Experts of a small language model: a variant of Muon for the experts, 517M tokens.
Below are experts of layer 2 (counted from 0) of a mixture-of-experts language model. Rows are named router (the router's row for the expert), down (a neuron's output weights, with its number) and show model dimensions 0-63. Each number is 128 + 32 x the weight over its row's rms, rounded and kept within 0 to 255. Numbers have three digits each.
After each expert's rows: a language model's description of what the expert responds to. This comes from a sample of Wikipedia text that the model never trained on.

# expert 28
router:090086036058068147112110142112140117143162121145143134107154169106140109182113183138133115201127054147131082144160124143128146085150188087153144137111134145198118184112119193178186126141121102
down0:127129108061114120131089213125131129101153108144060114086157104183127111195141154111111116126139127130185146093153122137148152197187104195167134140231169128119142134174117074130190078166113161
down1:185119132141088074151150055153109122141109147106125115122207109219161152150158140141163114170145110108131133175086176143096148138127095130112162129175104109082076110090108103131126135162143134
down2:153159183095118075064148177126146192119157130093095111119100106119088086124134123164103093130206097161121172149116076107067116093117098106127180160124123132123110169170193187180067112113127163
down3:121147087140139199135108153131117145142123117141141099203163124176123125127191134114115108084114132120163130105121146159171184120114126152154152203109137118176119149131174140174103116141099151
Word-initial stems of ordinary nouns, verbs and adjectives after articles or "and", such as ill, cost, expl, coll, inform.

# expert 18
router:099078167156117117062154157115110106125176115126091184104147155106100110126141136157126117104151128098119157096132075118171164153119157135131115099144196144145115193146154101174160134095131130
down0:150093091116092105115122086093137139117064138150129179150142166110098095107104127167166153167131139147132098158127135153136064139070132091128121147094120126152126104104203100099173117147147075
down1:120093127106151088082076089130142114123137138117152078124128094096156124126176119093152161100103161097127133151152147109117161110111098112100138146174136149168079111134142089124112067152130109
down2:078175165164117164135151128093126162171130132087155065147094156115137112121166138126173135142121157107145111149137174116118094100109158203140143190123091146113153122207171140119144148185158187
down3:160124176141150117114140144139127131139125104176105123117159127131079145102117137119122083101136147108140085146212124128227113086221177177184205102110132186145144088125076107099139202142119135
Keyword heads and values in infobox and list fields before a colon, such as NHL draft, Basin countries, classification, plus coordinate symbols °E, ″W.

# expert 51
router:104092073056115170170132126086122160150192105148169102147179143122143119144111167122072171136126141081212081169153125150158175093120117189125141185127118165138120155149136118124089099132107135
down0:196091134144130127164112160146092075066116089103141188091138115154143185192139098135121121092108133113156124130155142119121130166175172135087134085121102109104100136227143125160127180132116127
down1:176133144134155079116098089176090141124192127145097136092212130055100144131126096150115152144177153101113129127047130116096045178190125103155092109111153098094094141120150168177152088126140157
down2:082174128117131170091177131115180086159110122101159110126161067156115116076062100074085134113143149070134160204126101094128109121178104083203116121066137152155073071108186092132089134149110148
down3:114158052074173124078083174136149182110147099121140147117078092167118189133140162160141080105127117098112121120180142135106149102068190131082106155129066164130074125144130080077146138102143102
First pieces of longer words split into parts, such as recomm-, accomp-, def-, inf-, arg-, Inst-, usually after the, to or a.

# expert 32
router:137164181121129112167103150076195108107118129145166117073146178160173129126182126146077126127095102170088129111166140186129144146105139141127160164090194148064152150163136130126125117164110085
down0:085115085133149103011160166122099150105107131101091161106103110091071115158109133112083107138070152160180170139143125114135120116126116188132126149151127115045089105107096117185105176145174135
down1:157161116155183129079167090163126141132112157136149109143143155078083085118132136133160145164129110145204124187099131101148122066109100136170089165160112146165145070099115108165163096084152139
down2:119161139138179107096191141103099113155153139103193156114079156153103076087169094101163142175139144136130122142206114142074140107125116135096192114116098135061155151150153126107143127169081116
down3:174171081128143173076079155123134124134106163189165102159084153153103123150168070156136140070082157071125166146114181124176154113128172151110141155127124208191162077102169149131093112076183133
Opening quote plus first letter of titles, and hyphen-joined word pieces such as -l, -p, -M, as in "The, English-language.

# expert 25
router:095106107172102110155136123151081153120150098147103118174131137143148098154115137115084114144173132072163108127139168115136130113091103067135157140084134108146104167170109119122139117101143108
down0:133101094106117125135124102125098127133124143086125113141122096159081124122156121139156035149141088109146079150149112170125123152136118189135155104107166111211117124138163085109140137161137104
down1:124116093157126121157113148090109118137122194127180136179101136116092129142141208105127184128089159083143093132122120064122119117061169121146094114074151133121165083080094161090211130134138141
down2:174147128140069088183151122136110170140152162065123114094177114078128169137111135095143094090096106166112057134120086117095147129173167162092061179144109061151158154154172140128098111117126121
down3:142149100133164136089155155158093129146101101128062124186130089060064100118152077141171200124171096107138118119078092123126145117081148121139131096125148148135090133143091160097061157134133179
Past participles and common verbs or adjectives after was, is, be, such as achieved, included, known, received, first, former.

# expert 24
router:156106138148138073114140027162212097098152119088126135114167103152125105148097132075174148153106082100119131139140104104106193125141155151091103111148114102159147143120138128087142142162128183
down0:117100145156110112124092151090148158118117155122099186131107090114163157146126138079139086144147214138199145135119174051099144164109107169180116141131149172107125115162129131076120122140148099
down1:115100122167142132161171104119103081077054108080066106111148132101133155139154102156099159146083138122132135147160144170184183090163118099060145109091173081093077142111166153140170101176143149
down2:120150113131073127060132088130091080186141108154056136095113139144150134091141135165093116113200151150089127133128098137113122107163113096102138161125145196158078147105107164178185149082106107
down3:064180122086140080140090122116135119100129113116149114122126129160170104135131131165156105140126124128114106070104187140106118100177120100167138182121081075052152093155095092168121147085131130
Inflectional and derivational endings inside words, chiefly -s, -ing, -es, -ers, -ation, as in compris-es, ski-ing, West-ing-house.

# expert 9
router:090118097092093196172139154183091161121144138128125079200150157111116131138123106162134112161166137061142119094113079139183153088100148130090158128139122112123082187133145163148177176156094108
down0:087114124156149124098146132076111189081101129136072212102074177136142189152159110122151128103106098064172108151030135146139106106116080162083133113086098084123123126132129158184136121133214106
down1:074108126156114090099117153178150097150099084106142153168174114130140176114180147134172144089139115163118156156123097141109196089122158067037142129157124135139142155104172137183071106058098165
down2:136151124121107123206155074140131151153148128143131140117130112130147109065128155163106127144194159172176128150168119179099111133107079137138111112126135125113213145133140102127132149106221148
down3:149190120103129170133144126191144127066121150103111188137083130162144156085085151158109141150130053220089153132184053170046114126168103166165072141177172200108094067134138110076190155153151168
Common nouns after the or a naming groups, institutions or structures, such as family, school, University, structure, group, classification.

# expert 62
router:144171152114126172139144137147133119204132120143194131090137092080152119062150153162143123114071088178123150148066148116161105112138167134137132163125165137138120102155153125100061132105105179
down0:148180123109115175093124118131175126141181129104143110142120103148147124093167163111088146091123089173081087109109125137124126117121104103179168146091147131134118128128073138130148138122128175
down1:165119146116123169095111151145162145168116113132146113139161087093093192060141117097149059190128151107025139182151080132177124163139173158116134106157129143116104068125158145106071142119125119
down2:124149058165162103151110164156172142107109174124173167131165108120168186169118066090139123130117140124157056089146112144113115131132195115108106163120195087121130151167136085163130151105197159
down3:104147141090179097073166121200126148106144143129098077131146139103078145116141125109134111152105151084098143154125134092162158156138155149102184159186129120152154113123184165138160115143140144
Single capital letters and short pieces that start acronyms or words, such as R in ERP or ARIA, P-ho-enix, D-ivision.

# expert 45
router:089116147136170149136121163122127101227081099111105087094076148105135130102157161077112134127093144133109170106144136099100174147130117053144149139081121138121153177128155171097143085154137091
down0:187172174134138134123086091145145163129075132122128142101127126141088173141132151075095096151130120102107091125090173104127123150146117105143162097099175213195117093065140105065107166129081128
down1:125169095114146157130064140126145161141135142048115150162134154107101079129142167147103106092056106129112114133140140155139135104140160185128113126158093103098146088118106122127136137174089133
down2:181091072100113095144128150121106098110169109174048151093088126156129116092125122185096150131089168136122122110152142127113165100111142107149078105122148208139121119131202097122168083112149118
down3:152124114152144105166058155170138123096077097104099109152154147160105182076153132154144101088134127063117131191220157132077100123073168100146121083125106100144140141135138162144124141162105102
Words in species stub articles and taxon lists, especially described in It was described by, plus it, these, distinct, and author names or years.

# expert 30
router:137206182111151103157084137125194125110087127131167161076136074123191140130166108147186163105115136210116129128129159107140102162115149132118150111107140157137106121123126145083107146126113165
down0:091051100153133151124142118145138129150088168168155138115155140150135170146101124063125129119154094085101166092074116136182125186148125153143128145135122143174151117124119113119103145086121137
down1:137094147108151108097178046166141145147062138118119191148154107076172079103131125084172130095086115121146153152134133150150129115133096152150161082146170142108131125159131140107166120140105097
down2:090107106142135186141120146110116130170070074121125103119107088091108113159126108128121079073109136215160102129099113061141087075135114166106149185160111118121075136113114094098088133119147135
down3:164127152105115175144104092142100122093140106124081102089156093189112180140163150168092135144117089157111145114152087153125123156173116150068093165106092146126138118113109127112141165128089181
Single letters, mostly capitals, inside acronyms, codes and camel-case names, such as 3DS, GiSAT, DTXSID, McSorley.

# expert 16
router:100132106129124126006141132110160075206129152105156109152159087090070125130106152148107151118117106069181081132134120098102162116103147126199132124190146150119113149228126137072149158112078148
down0:174054175184091168077108161131063124132118146096155083147132092136119148165119127123155102140099221157136160173105136188116168143100184142141124104147124146086147117144142158158161134108062128
down1:158100118176179133210105122144099065112073136143161151138105200118137133103174102144094086125113110144115161146161160092123093174126111136124142123067143145151149114084155180127107176161137150
down2:140163082152092077107175158115120096212107136143184136175095123131149182143114149109165129091110088112167124149097187123154147105117109168128113186108156066136159114147105107141071132129205092
down3:107106093117092119118176070107113143091138192178111174108083122147147161143124103152135131141098152101130152087154141083124095151149101122130202128096111129081163160119134164130097155134175101
Short letter pieces inside words, especially "in" after a prefix, such as sem-in-ar, pre-gn-ancy, mole-c-ule.

# expert 63
router:095102174088203144124089107111123107108098123148104192089159139167076075133114131133141049195130193159144185193140123085066191167192093142126126107070080055148138093146134129149108111102087108
down0:156135135149129082129164150113121094109122097143098095095074178178087199172125162118188091098094162128152102152121125101116104076126167164142123107195088119150082052093124123126102119158155137
down1:191115108154135094147168110084127095167107128093113133141116173110096130127142107136156147127151150178139167146119131121182112091143134108099145131119150131193145119144137103110085097151161122
down2:109174097165126145124089147132126100057106128080174151082131153095089127148158148176156137129130102155128119122131148103153152150128150139171081056141155157137141133075170147069120141186173137
down3:185197169140116131168108129178119079153156198170165072059127175173129098141153092181120159094129145144109123106133125156123071151130103112110085159180149125064185117118099152172133071067198096
Nouns for music and screen works in entertainment articles, such as album, song, track, single, film, series, vocals, Billboard.

# expert 61
router:126146161084155100093151162132134142151118046139120108108140131137091074162180143114123088094105113102098136172125089117069153108121075078129125120102099128123134152111115109133069100077167103
down0:110156078126130143142149102124109155070125153153135126120156172135170118177155117176117106120142126155127190159164193132154173065108118152146148134089190077106176070142090100114136097118111192
down1:156100138069211091117146127088106077191135092100148133085106115127135151142104144209100192093206191090120141133088173071159118126117112155160190130130076106106121133105110196125129078110118119
down2:139103116131093131158143215134092144098201092167087148118141166109165179136189162136166086131132122094139128135079153079109096151147149133132085115150159064179132102099087135127113104110084165
down3:081124124090138095120156107169106177126144111193146083124109111139127155108155136078202105115174188162164150132150125135164110186182184127118091145105144111171099128130172150154113120091194099
Word starts and table items in sports articles, such as MF, DF, FW, comm-ittees, rec-ruit, head coach, Tournament.

# expert 60
router:171110129142175133115168110107166137079135097093146087140108161148174088109131148033067181119123145127110128091143160110169158132153112097135170165100145087079114130102084170152122119155087131
down0:204063110076127139118189155107170124131099172141066086121164114057098157122123088125153126178170118166165156111175174136150130142093087142143130114137108097124140096095147088150163130170134131
down1:216098119140129130111116100068112124105173132200079103056131127127115184109186128156136169117169116117191157112154158107121151091095094137141157106142141080190089114130145142188123181128113085
down2:155119105153106134192134091074097151137077128093127203098092150165145159085149167079138110118141140082091148160117097153138116161129096149141102129176141089160136147138149074139115119130154139
down3:081126133119119135115162133179153104159141146152177185106135121205126144096094085129140139081117144102109076089196134094165153118176132124104068067138166077102075134112126090166149124134081104
Past-tense action verbs after a subject in biographies and narratives, such as moved, returned, appointed, went, earned.

# expert 59
router:151097186163137060074093147142124120142078145145165169133117173133088124145138156179162142092120156180124123151086130159132117120087070164108139162130155198163123137135138098126091126180080113
down0:119096152155165112068125131134164106100186121132113084107075162172182139133163141119115164141177125129186137135152190094110128072071102145160124117126112170132108097125092087129096132095168152
down1:175186158126176157159107091122109135152175118136117112138103160118109188144126106205097145133091037194147110130099086175102131145136150166073120115154142205148095138104150078149071114144035102
down2:160089149169215170082167098154053158095126099119098162110166130079141136154114115124113130113121153094111106193063125098147120117122119113157114134117072098121170178109159145109109101128077159
down3:077114095140099125118151150152153061125103132133093165121100172113154170056115123122110128159097104155131113121103097109126159110129143143142118162145115127117104088122110113111063152162129109
Single letters or short consonant clusters inside names and rare words, often foreign or technical, such as Luedt-k-e, Twentiet-h, Rach-ub, Wel-ch.

# expert 33
router:159123133081148154158105160143088080086093129159189164170036151141147043109129136117155122127085216101131089175138155136117140081105130119152163120152087109152135109086089120155148153118093140
down0:103148153094134097078146084147145149107166127144078138046127135127111115131113142155100121125120077105164195098173097146155122181110132174123115131080141095110124121115159167135158109084136108
down1:126099066176063119157129105126131048113146138108117114089095086196116127108113129116074135127145100140102107098074203139126101143118069176145107162108075144155167162074103156123158169173175099
down2:126158082149126107154111144076106127184161140130148124092121145114136169112076096076134084147096121094143113161096213137162146137169149100125131106140106115157135141140127138110202121180116108
down3:130130089160129141148082142135137084130095176168118110142072131125143120076119130116107097095100136150156068104165139118096116123184177142149141141127068076120194155093176102154104144115081109
Line breaks after table rows ending in |, after heading lines, and after sentences that close a paragraph, e.g. list items.

# expert 3
router:158187191093139069115107164166144178176115141132083130133175141143148176146078125132129149086144045138157231145152118157108138105118140131091137120169106101144134106144124153158150145102173159
down0:051120145127172088123157095165204128080152084126091120096130150117110070091097144136152203121162110129114130083120109126141123124102167166163111093121143141090118088111117140135140079089133191
down1:149142142009132103168118150112131121044095114091144070133128147081153073115134164124112113119123164164114153127143129095172127134100132097146043097170093114142127100127108140136184160093104106
down2:125123116101120069132147089135120167114153138150082108127127121129157145128153137116112150069133124124093180113093127139129134102194142075051182119147178164084108106115125119181118104135127120
down3:099153132193153107123208101160117151166132182086153125150104124086106089124145125146134118099121094127110125060155135094161164147132153126156165111129154148121098147108094173124098176125081110
Line breaks right after section headings or title lines marked with =, ==, ===, and after paragraph-ending sentences before a new section.